Experts of a small language model.
Size: 13 layers, width 128, vocabulary 8192, 23.3M parameters.
Training: a variant of Adam for the experts, 358M tokens, 5466 steps.
Below are experts of layer 2 (counted from 0) of a mixture-of-experts language model. Rows are named gate (a neuron's input weights, with its number), up (a neuron's input weights, with its number), down (a neuron's output weights, with its number) and show model dimensions 0-127. Each number is 500 + 50 x the weight over its row's rms, rounded and kept within 0 to 999. Numbers have three digits each.
Before each expert's rows: a language model's description of what the expert responds to; "comes after" lists some tokens at least twice as common just before its tokens as in all text. This comes from a sample of Wikipedia text that the model never trained on. Tokens count by the router's weight.

# expert 5
What it handles: List dashes, prefixes. Hyphens opening list items or joining compounds, plus opening quotes, table pipes and prefixes like anti, mis, Mc, un.
comes after: "\n", " MF", " Candidate", " DF", " MPC", "M"
gate0:505465598447422489496503492438502519514504501499471502447504484476499421560506500485467368461477462474471514556506488573419503496520503540449431513498501497555509503453468504491494481492501569507575578527565557473498490496538697471623485398453497385598511550399483587521562462564583496544513499509514517485507497493502501501403635598599468496526480418562470497500507504446503548457490
up0:519480584498504502501497377425499482544507507590446499518495531509483517498525544554455465457514515491512526493513470632498510497476507564459491465444507500500589507506496463541421417492547588504462473483435546500446413516487499527551516457469552440505387595479577558528599500480508499446489508552500482498591557607497627539306533563592497510517583482493455490495546501453491515506616
down0:486460479497482472483504551550534494499574572482659497519501384488506497473476467466484499487413458501491502482499479422421448433494551520522513474537502502542474496443515514492537494650439367517476488599490510541494556399541502440500547571509491574442521549541459458514490499500480587493438547502499526607491569443558502485501421493432480468412392366494607450487537532491470538426473
gate1:501450492506528523502513433511486501574498508509465547520525441423487502501472510499451444512513504506457377549476508466530479517513541471546564512451502632423491566556534544414469492645526476500322508570406469498618485560549487537419516445543527472483515484562497607464446422544504547519500535476494495579533536597492491482563485511505479418613491463507509480608568513456527461500577
up1:496489453421433507475516475594497498483615501434438490471516484386502363560482519462290457583440450501392492515459471615421508539501500432555494512501516556486461575563603559593520451495545471509506478502483498474513438529481491510500480474421518439531474572508488503515436444490492548602541576503497440453612509506467555503504474505496457503504493423517487493495491519446511469500479
down1:342382481543525581510453398519457449600617498450514478405501488498506511509458466437493550593477503503501487510458505468534503531560500495497656383485576502502402459494518540446504482438502389556562461471512536418488559516499516566583516536502392501559515433522412512525479543504512517486486501477474546472496399497503495523548458527487519461606497453512453543531483460560534505524486
gate2:505457519467525512446493606491501604421507501551436429612533480501505501458500487475470539463403533373488552497431502505516508508463500524507574503540505554419491697527534501466505488504451489512475499442452498501520551538501475543504449515495664485502480482459453445499559500488449534510430521590411600423540497524408526507414466370486514523500469498523529491506458502612492510500435
up2:550511495489507449439500522481447385573493626403488511504508370553511515566431531534637555494512453461513498569516444506499514404460473472465340431518521499492440493518506503613492436470546501514568538474509508507387465486434500509546531543460452530464583505484485453526508589449498438533506501388521486613497379473407564543497482528503504537485448486469534505493513517474507510489531
down2:549416423442493573609579463499589420515414504555604510471484534556491512422464492462514494428466507497593515523501396389545541538498585496498477439530458490526512445368597467489479510654526471500498549506544469555472551510457518505450497503424496488554515499562454507549537559524548500567522500440499481502499567475551496475498638490574492503521501625535505496494524498465434473522471
gate3:470540479503405593506492539522400397457516453481454452390483479445437499667506453500597485441463582544531503633511498513382503506498595490505452478569525428526497501465536420478495459507580483527495553493557565486500502504469488510521561555503496524548529504577517526435547502461453499452511478519499549471561450642432497492588494500545606497561503506541499482479463516503510388524483
up3:508526517487500488503551531495435490504484459543488518508487491335512461489536550495500455468523581509499451479481559412551544500550480553484441522457491419520592541497498513534517503501491633507493488673500456556508466466549600306389510443499461508465506408437525395497499496437522555482538499506489502490580498501491428495623508563538516515499501498477391491498539407501501471508499
down3:524503586484496439515529501505532482508282496446497500438495435593484471433505614464471539498481494537512454509497372480503497422511535409505493530507439590468488535526503512498474475524550541490481475462445442510498469457473491556340446406509521510463512505488459501508446506495532388551613539580492496499532503550518492475474525501422474499515436533429447575478500503504519456343531
gate4:574449451504586503495508545500615484517502506500447597497494532533495599481518457473499494537447544497598502582500553496552503480502575500581405519500542367492416469498509500480509411485279500528499447495409450432488496502484467498601576493426608457486502492482572597512526503502523494478515516501519508509419531548498523510499513596489511506445500470394528495505472487503503592493567
up4:462526539603604520577460419495467479529515468396496497449483492421365487498448502514497485487576482479554536464612480484486484464463368417479500566470440568521505635489470573497546499483502506512535527420500489514508506543507563535395408574504465511510527562563503470531422505497503496513474594455407480470542507471470495550444516407495501542457410657496529494503474500503490508568488
down4:490471496509473500481472485521574526451437497537476600563495537494438505480380447477459541481481487498488438466556574501509480596419606497483596520515500349493503543461546499488508412516492491496565457497587380528496563514493556518509501540391518477507458520512665492517471509499434562450484495479485455491464518497498386493384498558492456497445507499391506508486361527465572473503485
gate5:454460365489360495521515466472447501501477543520500507561531578513571501492567494498514461390533501493507504399491592492488556502497486632490419535479487481514489519447504483521475499464535403501515504492488485391496545483475445407490497609494514534632539434505530496504508490476566502412471430497502502496410503446433501603548564523494546454631480483500462507445370458475575529497503
up5:432484493518500499474553494469495529522496416494496505487624542502521509520470500520450511526446467504437502434466491508499501487462482497506501460489519442488540513500634457447551507498532521485437424476385680587560507600472561509487455460419514498512500485499451506501441558480467500476401506339482504653515498483508387505508426560454485446437486502502423514497598492493560547504611
down5:499569316487456507537436504427501507483548503526525511502553498407468425438499476363510342451493548473508497497507499496461478521458512577476613508457376505496500500559562552418511405531543465559615503487452505499491499479498497510526469484512581542520492486423470525539524494497469517555501505542410514513517425480516548613512591463388561526523488504506562503556528456484441446489473
gate6:492412450497440496477510465462402454421501496527486513649529657515489568505487450497523489504452557514432531459481491520555489508542524442498489572504636504493534518587485502495500504493546424499515466511466594475442596584566425511524527420520537644603512505622443576470466530449505457465535485501452503491470506540496502499490523495575479564511523519496470489470477388470495593537569
up6:491557520538439501542499502557487503514531490525509475485421478495509481556500416458467707446506507634491499561523505460504504500560531514485533453572437513525476494516499498541498350570606476462450346482485407492492551503455501506497462499455455502562468550496514526480430508544636496405608486578489497544466515524578512469598519553518569504542501514501485517577465475432502499499475
down6:460432547509459473515502380502502484507578465494501513493475449506503575424498489525472505560500512555500577516483507507488475510520404420431501534550408471517544428473542499508500532582481486476505547481577502600500532484494495516548486453514369553501499476644394495461521474502470496705541435495524500513549578521499491501449498549554520565474498551397504455433640510513486498499608
gate7:498484443508483499484423498497504384416498447483502540489509503496506497680498427505493522500463492574501507511506652641472502502503419498499486508546498393502502444495497494540508634501493482433494517461425503500581499528493526593517499521580495499450684505500508532479460473317477580499500482499528464452537503501500416486489530548542499484489500474620515517495497496488499492509488
up7:494493498527497499515532450560567506496508507491399328517391500480517481511493527468533487517584413523464495447512517448490488462472490501509369477407394472491606533518501579493491500506581508593501464583460418489500489501461543492467599367496411495516498459597373495504528515466597486404563502506460419509496509502489492499497497538484496632520526523413471487533504530514553466513505
down7:511519459582542470491471499567523501494440360461552628471586473498551478484579489486501472435509493494548479513498578552343508499511492508491495502497487491494502582490482498641483527479501456420503497505392484492487479561484549600410453514568468481446537458499511526483498480484508572490507517336486487467560518500471388427488556551460524539509511463634560513559459528407538521470480
gate8:466430470496501505541558524489394515487496508468532502496545470511438495292522557536585450633640440493525444506518357335596494498532462523506542507448481519488505494519501496553504502514515480500466508407484556500533501459556468501502466579505486530620470489514504490571498502412560510503512517479483529529528452459503550516471481494541495534551521488498437450580499500518632465495561
up8:557370515552526496511544542506500516575449506447471472482521520583520534430550661558579506532537516500433493509567503469559496442508583519577506505420482422434543591508495503557489472482494403475428469531494445466501459498442475515555503500459502576502573520478531489426399501480518503436485473518500509565556492495518506524502469560494483685533526509432497514514401535468606438576589
down8:481556522517466481430468522498502425397479479514465513574472497332512498543478489485562557462414514369462468500490453501482512531588519462492495502552609503481509479492474455478425540438532519413506555430524449456425500504505467485517485562432439444583447500596527495388577539460533514500517500497523468484499602631504512436500448471610377498480497486426521510509429498501433561513532
gate9:467554480514407468477437472480367356456565453500540496505524466447486492544606473504537491459502617614499514519500616500529487497521576546488496469474546501501549486516513396505514552497422480496516501527494463479464554491512500471469519513524684506511489470511498606442518538500471476480492505512486502495317547448506483511536499556479470659510480500506528502472456420495457531525432
up9:475464507424572534502521618505601505582475495517466490346501507529500508498484498482477512522551407481530497477503480515484506456496361475649501522518536506474483492370497494531458479535532500504373481512529516515491512476507577518500500503559378542474484589491697489466632469503499482545496502514577495477491496514510514405507455535539558466482611518518495494485498549543520474542534
down9:433511510467498500428458542522502520531386503443484512577494486515464403479407513513503522500495593543463463560484511501513480503534511428499517448522471488359494502559425578508469370497450409404501551477530461530357546512498531596486380459500503502645474431618491517429606476468469466514506495504518497526523501479484461497522497513508574452515526503512486532552549455600468448420502
gate10:412442509506475504495474512558498498524501500512453505394516542494517534429546503547497508503499462487500517371497469394499519419347474491502500519506504529500554487506504485501503568520512538500503498505476447498583487525516470461496584559572501505432526316499586516514380482502493480494491517456499501689456497437480500469534453595488499503400439435508381500462499484584604500508450
up10:557497517418504479494492510542635488545502492602460592461573492498504488491525535436498545510555499477543493325430372504504508527498487447503573544510620523581483507508507386520504503425618514490496398498537486413487545497539525503453400519523532451480599501446466543494504488487471485518406583450475517496493570499511506427462543546524434492443581475543518501409461543498455550496484
down10:542533514508553529486475602495445524510509475596396502588494446430463495512425533489564512510547481498581600486503475449516496639505489555488580470325490488523591515500391519535438513484502504498426511523421554560557502493486456483412453516501601500324511506511510504503488480479458500465548431537538499475490504543497541513463524436526497522588516500504459579606470522489522423499546

# expert 11
What it handles: Hyphens, mid-word fragments. Hyphens in compounds and lists, mid-word pieces like ha-w-k and Kn-ow-les, zeros in stat rows, verbs like made, tried, turned.
comes after: "\n", "-", " Ha", " Be", " so", " ha"
gate3:450510530506459503578470459402416469537537538499473465491496495407479427503425402499499497578484501480422490472507484637451503571520518388499559505605443505518544487396518467500487515560511561533559496503543521502475471559435570493515430578512498641528440517500506484525476481421440463570624500655519494482471506579514487501469500375502502518478496517497505497498525472542507446395539
up3:502498443544509503503565530582507574370461583503536590476494501550489492505489493498582536556574635521543499495482402558515506457493495519533480562537446604510544514499509507567468418499504445506407463517544440495497496529563543496498420574552616499473599500504463537514484487476481504575523554482504523492608400524504490364495505337455494500533496602467480495520459558479547452500501
down3:535495494370493448513474544337475478464495617488504586474514460507520468627543510501486565499527500494459535446506622501565510458504542587602495562467455491500508516586516536478488503472435518524584432514521533461460441510493508516538489495484376626455436506514561473511377476448453451596512449501511511489447546456503597480497461554535590472486491456466507524487491503474435421497442
gate4:471544501446480498497457489572607534409569471557391450573506580420503525448496498538462480525479502500575562460498488542457378471518495491501491454517479548481421378547513457466518576590516518500645502384437496516497521491593500481503465494488565361511437508413461477512506544527479525476536523522394452497510511486587470607540522467504504507438489541463586511530492411505445501479468
up4:449555458397539562486458647534496532420506521554422500624497538502503509520558468521496505485519456490513501454487476493502502477500605497587497470552511663492512496497545448490517496553503508510464512502483421478509493491500501444517453488464561462514468495447461529501514473488500507541639490573360494448528500658499506471606466547494513475563531497694482509507490539480451451491519
down4:500492346376551504387505473373461501441487437609496499495517489504488534524495499410577501550485476552520458488507502602473472492492483492497522505471468435499643498502446458496484516488542394445518495511503511563498514514547455440485542395510548506469501501511559640497528478587539479497433499437648518431463541489489605498501518429581443499579548498521463515506522461501504519507522
gate5:476486558475495473527343432506431487419501449458497529450429631425536535509520502448596531501580476506501525532516385489491381489502510427526494492504494486497484477502493497506595496516555491509501497483500499376435510542513579519495553510464467565448504463505437552551492494548532571445468599567472591539336496563582500507517608583430566536520514495485458477493487489489448532499464
up5:568496479470520500417560503488420482452500597497408501554471511526525546477490481524451552500481543472631501497609491553501531396497451387496511561478532586509499515496502520407508494493516497524501462501558542597501467521372435539499499578552430562515527536560432455528602511494465411542493469526526505412537476494398522596461482381501528498482518467550566496537505540612504402481546
down5:508510524489504526515418498540556518451537503428535494494462499477488533391519579553512537493509479492502503571632497501417487483512714527549455477560529594502503498497506533480502512643473505528501481493550435433533487537399536476521475611499451468475502452375501477432427544518518395564455489485500500590505450492463528465534536472442487448507527516434555412517531586423522546475541
gate6:426500511495366498526485519506635486487640495480387442547480513456509473528510595466501509487551484495551493503398541440499386577449493536495549494552448552406523497505476553501483501566490500513497503518556533456359467486563492543526521508485426513474463494512490589505536537504585398407589497499452501541449456497473484503479550504504594519491568456425510556550620542571509510524458
up6:458526597484483491528525535502500554489499482509491499526499617499596485468577483478483460440574518500488507519518520576498483601609511589464516512529531635587501523402499483491508503435514475489513514467524578356506494443495523499501513495486492500544481502511550545452641472501494504684581532527585517542467427558500618496499538424479568553501504402474483496504451501470513418456480
down6:509432505500538500411544460513524552498389558532499508543498500457495616524494494505429483487569482532493561499442578554497547502495493465475486499457444481414448553501493512530360417529500517464526544566410477483477598501499469584562487444533606535446547512508565477511611426499490586473480523507504535499497526533462486505513619600484500540568549504477503556522484504678493455506374
gate7:557498564495515504517448442516515500490371485645476496457427504383485447494523490509539481452491404391548525497539521515325511509500469544428561516357452499489357524499511523442520541487483534500500496581537502577497523500515462491433478504490533468476462522502500478463528498529429485497519560513496498517481487417493499561360580486556425500496413508530452501464501539423466491462402
up7:477498499465489529481497527484464517503410519531443418542517499403496527453485502499635422493598581468487500463497499415514498508487506499502428432515578460511511479505491520503486497509465459498482486485532389570496506457459513514571449464596471461507558478481545568433501350586409543560529480466511501552459477488518445470493615492635499400504497509526342502362497462508492542530449
down7:449509500400428521487524480470497486499500366378565511490503451586502494411578496463428442449522475510537510495471585508513487351465495497526519590399531340512488489546533494497574499471558474414496500561474508582543504469533524505486485428506515557474458475542559448501453472563574441572525422504460549479451497531490559490612532533485417560496558526507431500491500507470449521578566
gate8:502504479512552462526424498361497535531477441433568461540468471501495465463546501518502324480508465423411446502378495490427602466422497531698453509486459518481439498534473544520434527504535581495494621463417489529515432499480484487484468427456518451501500392395517451521521509524486499494479579485504498483496492482504504538449499476531494536512516355512493495519503492497438505550505
up8:516478589508501514479442502645503499667497501514414440516488469522501463525522484508482491462488498481499454473502476429499646556441506562498495419506487622479519527540522513436543473567511510544507555511489496498526495511450558502502477586442563432515485449539479487530557553549495487496651548468487499497487473529511416430486499617508568511517517519600498492632448509601439587548447
down8:524509472549398562528546457472524526505497444484502471507552496473495451468490522584648494483411515518507490446529521540500505475529439565318531454565548491506397515458479420527523505531498486414481558505501501502528520525485350507411510460503500503541484520490518542576526538498599528515461480433493533498504612432536506500513322489499434513480442529380488467444532534414472502483492
gate9:447491535502488543496452489423508514469451546453577548497407503556470510521499474508502490504495497508545466476483495537453499493439369514513427492499399493491541468511503517485530477461685492508527592532491503455559496500518466460514602495604555530454621510571475504414451497502527488495352553554532463513507403510549603520511537507480431504569519507499505500517619549498526331478531
up9:528505462598498498484535471491407441497502596481474452411571495466553430503518446464536493522502456435499494531498443518494540552482498517487495560439559481518485607504475496525502499517525523449385490570499363532531418521493512442440466503488509599502553432487510500513475537275482440396513498406498449497499512483416505490477430515529547535512380466496493568497503531579587503450541
down9:520495532504467622512495407500509501433406526489503531455407477506514459524488496570475500419587403573495517503529483381503610417430496512463430434527498457490441558543574480521541482494506416498528402495517516414500537531523474471503507510573603427513564496486508480507525503435465505584443509503433494525499461573508486652370500545537556495518571482570473558479575565505474452515489
gate10:506498510497479496458516617497496465506508436431378452581527495526443475420510494543543563557540528507441477466279503500571491470515482448492474497556484475521498290503609536527572458555523503537491497505495510485508516488462624493553483426465502508467496503500552485475481531502522488457546440550502449550483383508537491480518482494499479574490489506499528517570502494515526460395379
up10:493559549415468570420360496498461500489498484500483524503395491544501503452542503443506477534540495367473505492499508491499528488490493446573618452496348519541500482533538527497505508500422473515469509590633461546566466523615554546515500497540455421498613569383498503532598486566501491503526515557494531510520540507446384514655491486498503529514447495496460505506525515483509518479467
down10:584620465515448458541543508482592548595529481506555505505504535535456494501509522565462484491361485458401420469527520506460587424555527518465516511559472492478612503543413504504438577629477462636494499500588524569535498488522446499469495430490540567497505488483506484501496501547501469526549466479584495484552526372504564418582508501502498482495505586559536448606565509504497508574518
gate11:496493505506335503532507497601520481615514502493620478490507522535464515597531490469478489447478483494509502515506484528471500554390499514497473498495520486512565487496517509496458502443474509527506426516302483526499482436457451627556546518462493426470446544514520503502443469399564526555499470452506455532325356505478450543413556528485435491491511492505514461502499470525516481412522
up11:436570552443506480511503508580537484508446490582539498456473590558499528507440500488593574470462453400512502509510445464527485498388505495533482306539514476599502473472500532516497629435524511517464424499498499493456498436540512507475421515432379476474496525408494540501515472492518547597505337491502509516394390510536494504555572596494470515481546498508475497528540502475504493461502
down11:444527496525544528421500359532512483488563496448500558511532444544494500496501500658528454463521509496513465525500466508529488485501519511475482586600532516481456561425513588496493463457499524502534472569464578578450471639523504547527429488565492553510492615473445325516547595501475553395499541574499409466583419494503420481463507435453546527502466500439518533514530489486543485503532
gate12:569486607566499499510519460500507526546497499551494485585300518558450645506489547502499448481520640395542508502545493506506502548437545485525515519306501491500487562515496530488405465482488569545505499469492497393469473500451431523636464497484492508497522466499515492501504458507514434474497462515528481497508543553495497525337456433513495593493503504516497503504474449477514480502526
up12:474494467498526609573459500450505522536502499503510492337516509498514480470488567519463498499497415518525500496398515503407494401542479523393507572531525497461496427450542601448531503573502536486501466509480502539511494565499500495470522378547543504462493633535471469500537512370446521578501612496493496489517539469431500582455497527505500377609491512498532434449526423607466544441458
down12:505569442554565508486503461541504499563499467521486372494361567536495523514498510494540506496520542530511536579514489449508586589504540510494506493455500497468449459430532545579448517514497507499484500439498408501545501513370362498517502560549501505543502503479489561552698519506507438537490399504503493498482527558337511494477587514584470569467432500513456452559496411481529500496492
gate13:656526506537477490502513497496493497533506486502492446566500515243519533521507504498482567433536572527526502500499512503508513551509561546512454490479453525499495500539457529522470523498546550544392524534503510443472410497526442507457523497468561567525487500472521573472561499555471497519518489548516494489537502529509512508489774490502540536494521519504504488435460525426488469374496
up13:540458500490592490514499376497524503535508461508527486492487470521518499522484473502522470357492454453506505481516478503501492473476473491528505540415501452499554616554503513499507464531512467504504395383520506510423508578505500500496351553540630468462571491425465545491480535510546495437501551525463497504499498484499476529479500488519434601506564476498478503506414442387318528526327
down13:526363490499478580432457510506468496506579502533499479623595522506516473482545428567532508483483519393479490510489437481546505507518449633577452476455497483617507384512517429578502549497455571497431605546529509597500447506503497512433541462474465471455533569486641570501416496496520499526546503506549532488528585501555507474470454516502499565519495509418452484480492519475595483498608

# expert 61
What it handles: Hyphens and table dashes. Hyphens in list bullets and table separator rows, en dashes and parentheses in tables, plus syllables like be after opening quotes.
comes after: "|", "-", "\n", " 1", "1", " ("
gate5:450497466531487487626501488512514500490528470499527412507420437565492463366505462502496481441486652481481469491501498438342500510400540421536498509502538413497414511546462588480504491465503689496510500520521500491511514540496494499479499505681531506445476500422495550549490454500501516535510514572512529506497493521493498573514501491452522544546470515466580446553553494629479487507487
up5:499488484616564440508487536465500456375494497512644495469420492485521524441567485511501382502499522468539368513453536513439445505450562510499500503319502496482444498500433495597419510438491634492500580496500515510487500487503423502541445497536498499476549517487514486497504500368491539511471626579506538516581562529473500543543502538399489447506498497505500519514495582496429518504513
down5:497450500494415559467484493507506429584501357500494527487524497497497528568535477508480623522495453467483543601478485490461425355553493473500546632481446483427540525459566453594539552517497435408522513480540501502609540462502498475465530457546485577508500558584492461511530552501511436509508562556501511484503505509491609538352476573448506504568556417534581510476534506416511506465519
gate6:534493471575449565536446484505510449513498494600489456508479545494502501486522472490481465443502547540611508501523507415539476462472488487474498617475521455499388501523451592449471444482506476540466419427521474599394523543531510511506466477502534460499479457506421581450457489494554403491509546485480501628496542528478478669488486509494401524465328483460519517503378500491543402498534
up6:508536548580536488472481550664379504557502456498483493496500507478503451481445437503415447520461506499499494509508472628471521415403493553509422478499498495446502451598432512457430494414563602481513470482436507425501484500461498549452416579517551467510506556567491501519609529548511540534494445529508536503503463496462476584508481503492493519561569492467536465681510471474500490370501
down6:504544437512527496501330607483469498494496502453491448540507558445517501477491519438579470579487510551497431514499512494438538396515454510494479449608530503464479493573352542493519617498500561496504491500504509504576459504452496407564402501480498435535426502514537340525426428527496417479505497553524495593547456560493581527496502511521373475564470510539493498446444481503504477477472
gate7:520618506535491412498500503563422482379493414458488503569378508437507510526504513532537494391475518482486555527498507458567506512553465609391385552483495504452487501585495510495514455581553500501556586424464497506479538497497482612553501538431472519485497438511527513466493456471564511393552515472514571508534496494468499447610444569503523515506513528486575479533493401405583468481593
up7:409618596503453489501496490646322426389510504562498501482465507597499520502508500495500513468456506518493510499482523481418606499531448506494568493492501497472600481520500350575457512494521530453526514485574550488526511538571558473530539506596561494463508431455506480460509521501510432577401501496539531501453494506505503456517462484514548579497453519508579498525474530502395514436389
down7:527530448516526457517563555487470443596529433454630495495566484442455492461517520518515563487502510521509512462489450472495609495408542504535497402453505488445483532521580497504501574510579563571539484518569490521472366501500494487489506486467488406534611658494522502499473497506476493497480507529548499541522443514404480500472356471510392502506487320551402472476518501472500499486493
gate8:617429507560531620501511533337485505531510498487495479500499410484440513507488512499461551454484522522516509498501471500671501467471537531499447581356514445509470504529529506471515502555502522551393559403594546587502486551530499471538502439495494456500498403507409538423498497503491433496495487516551478477507508432500535613453487504552492552478476434506498447484390382446501549501519
up8:500502455505495486504488475447595456368497517508489410486528519508518495539538569491506457534462397506485502553497454481489455520548539477357575547509505487485490439493498496502444499518501473517536483403627514492509512523430498431506463529522503460521435502512484500495571564501336506401609487500516474431546495432478493575480522496558588488504330506572521497534380496568478499520396
down8:544512459535619492453471486477513499447539481393501506521488519497503506409444434533533482379502519504515591461463502545500378497601506591482487454532579506457419448529467498482423548444552471500456615428535323495514490469399582520480590502513501527483484498485386513445506496504439542501380500448558446514534470518526453540507524491503495500521549501515441440437540547572544521520467
gate9:541507505530457499507424502441490501577553518471541454496472496434464462481508490554501393488543642457497502504372552494613498389483488474508589505426547481459483507496475481526504434572484503551545516499494525503549507530504517554493425465476493496580426490571573500537348513434448474421542617508543304489540519503497530512498502415459473552432510500482543474543498498503524505586531
up9:498503464500501460500460403499540499564467554477562489415497616508416496476491507502432595599585471482477574539441526521496507352523481488518579534502520474592535514485395461553500505482556463453503472563517463555534525494376553469487510356505490500495503515457392485487522460410466388482509448494507459494444487558488468399530506419525504503563575482607495512506526572471448454537497
down9:503523493531510408498594503477430529505546509502550629579627468504444488475491506445521541471503480461464506573485483452497584520523512494513361442488499473511484444445520474381585540477580492473500520559435490484466462533432511493476603467546501440311483531429433503526537423553495484490487421508508560586543438445499456479483469501535547470594485530577492473436468500500496431566478
gate10:536481494517382500597499500450506502499686502445411504487359508461498602439489498505468505564500494616513489435506507478533423474421452561471506521400513409499498449490443548535488465502406490494511433396500494593500523486606502494506467427527394488508489510525517580547443506501504525498481561540489477611507506500492548467435500521447444503488486410532517499497502496520497555387487
up10:517416488507454469551421502470564507471586496437444534473497507495497514445494504504450467580498501633499495460555509410566444445413484642514522505412528461505487458520434515498496469513402438496512409438454493576503538494624465495503488435505356552479487463524499587591358543507485507499437595503490499540543528397499507501491445498483509503469484451503617503508504465559490556492495
down10:506503488467531472478495500540505585518403516572507556573503585505467624575486529442436553452568473577503497499478511514397521492452492541491435496547484519527493505495452505504502446501500500463505544501347544503425550514584390508454528501620497435450499590598454547374524581466478574483555462459609435503563399525383481474496491568501499505519506509511484541476511436500502547546492
gate11:505507582479533568543501500465491472616571383595497584508385485500572498484461503490603497523454452598505525514415501501504492519510474563480509502482487488565567501538484472485509528498514448639496515496494492495450501548544530453497565513524495448523393502537470553499454426466429403500498587505579518492338503544444473485514519531465596502457494501482522498507495398666496537494460
up11:376528507523494486364462474530494512489573460420440513342577479598493482629512563505500500554480476548483502510489498642432499460491493471550506485493440502415456350499534472500451480445450536448507514495462501425524445498514678502529501471449446537499516466507501491481477502512436601500534501525502446440523488575513474453574492513500480492503495496532486514500556600494482502499588
down11:550498496463490503494513483517505521520484444413473502520549510501531485534501468351461485554491433491473615484512465524595499428511480495500571570428499504482503500551465511495420506481499538311505422529470473548558454379480484479522470457459587483524414497479528415499552506380599494586563486509469582445518439488513584515567519558534498504555536603449560615509543456507505484506491
gate12:545573499512527429561506527410500471563503499507495539577501547489500505448425498422417479586500556479439501459497500490488478651495484501509535527560465527500444424499484497541466519458507450488429567509529485495498484591500463474418414469532500494539530473508553525493504526530523412606507666430517349471478509466481502480481579425498525558502529603425620513539589575576490487489500
up12:432515485503363503490441481507470485372487457496554492496479509501505494548648481505502556455560390584552532526507481524446550479557556436381503645493565490469524617402497461517500496563502508476581404498462512538493493413478500517553526536519461510482490516509491387484461493464465524475566454574498612499499519504459490488511501449495505473568441441610555505463454467472470485499416
down12:544584534514486499476577540536490511500551496564412473509436586493457498481551493469518490544465444371506528565459486496374498484547510502514517477485433523476466506572445471509502487510551588460602417502558493493515584494466545491442506552576432455500503501496553513520417501525613447452464522566409542506494396499447516495627559413462516503507441532433428501463604534608501525506391
gate13:497507525553490505502499504522500504494550447475460500526472504511470514458571491480533483496488500551489518565298579504502443496486508548501556535390526493535496409487485502500604398477571496567492475487452520501498503495454504590463559412449511505514453525451519541428465513644348503478537483497613510589488495564486522523529437577533513648612574517480495441510503502494529448462534
up13:555516515522468439508502454488511464411537316389550498443487492499464509587506513517504499505519498480512437652449603569491428439489453570521504527516483500522525490483502353525505491514602451526570418520499511482501366519441537541504541470479538439500485423501486503508479497501555497436442500526500469490472639601512535549492498497587469546438500504492527502506508530505437402503582
down13:474435499608432516489500505479497450509562553512497490498519503417517456513489520487465455536437364409493500412523421511370498516568460536505517467589462495492482493497369445415532478500585447619488483500473529425527546506502477504542402492501444516505526476693447547496491488498466405488452415501497507479480451552468535589477499583601498481448492519541496481494422499511446495477474
gate14:500478491514461502458397410375514454481518476500487484505542499495486442417543376504557478503473537485667483491547478540382406409510603426496520486411565468520519463365469503471471470476477498512505500506561508506505491551487520482588474497538501468494501521530520532603615516490502434422576494479479486430490510475453565550502503458605490501440452436500547513507365539494484507520500
up14:505550508437505519493400390643498459480591507510539415502479492526505502443501488417644437533503531437582437518567460472395474455492500397472527502347464414517508467440404580502468470476507423522511475423523483522500501547480498449452472546581575513506533565542489541512509477500439480500503431497586549514496499488487463519475526496503537558398487512531530450507396569506537503553531
down14:499545499440522507407491509523499550538585429541431538590418425434435492576510539435448469513503480448590518413538450576526514451492503547517462410446472496502506495642435519497577519502499524498601511454485534469568580504533484370499471586478492505490440499524516536604466566519513521491565507500543477537490519520497620488499348493491507580548545511512476487537548554496509496557392
gate15:506381562485465501534500492511436497493491482568550512500371537480504503502495472540477445413492602496500723493501559498526393446574502472389579499500477500512503597557449515449511552500488446502502372519454474529468515478500501508493438475500516453490420494484495491493503488479570471556457533506524438510470418558480497578441521413531500502525505523447559511681467501491502529463483
up15:487547502446495472515577445575471498500478535580486530642545544439556595503510498589501475470466534549500643478501531612586475448570445502415513501525482532593442662522472500467491503510564470488442470499448454501505531568516424487417455471484511494465489502473497448481449508428531464659525465455490490575507482489472499505419478514424565495526515462475471512508373503494544448493459
down15:513614494524571435460515483535526582491507507500474545502485549493497470502474576473530575456471438507451503449504441522496537558498497403490462458583504524451506454435453593504500528503486531473447505500465579464394441511472497458555606495493476408499571517500590499463369513607410478500501453524454537494494482485345490503492522523525542477521495507507335427502494530553394394562522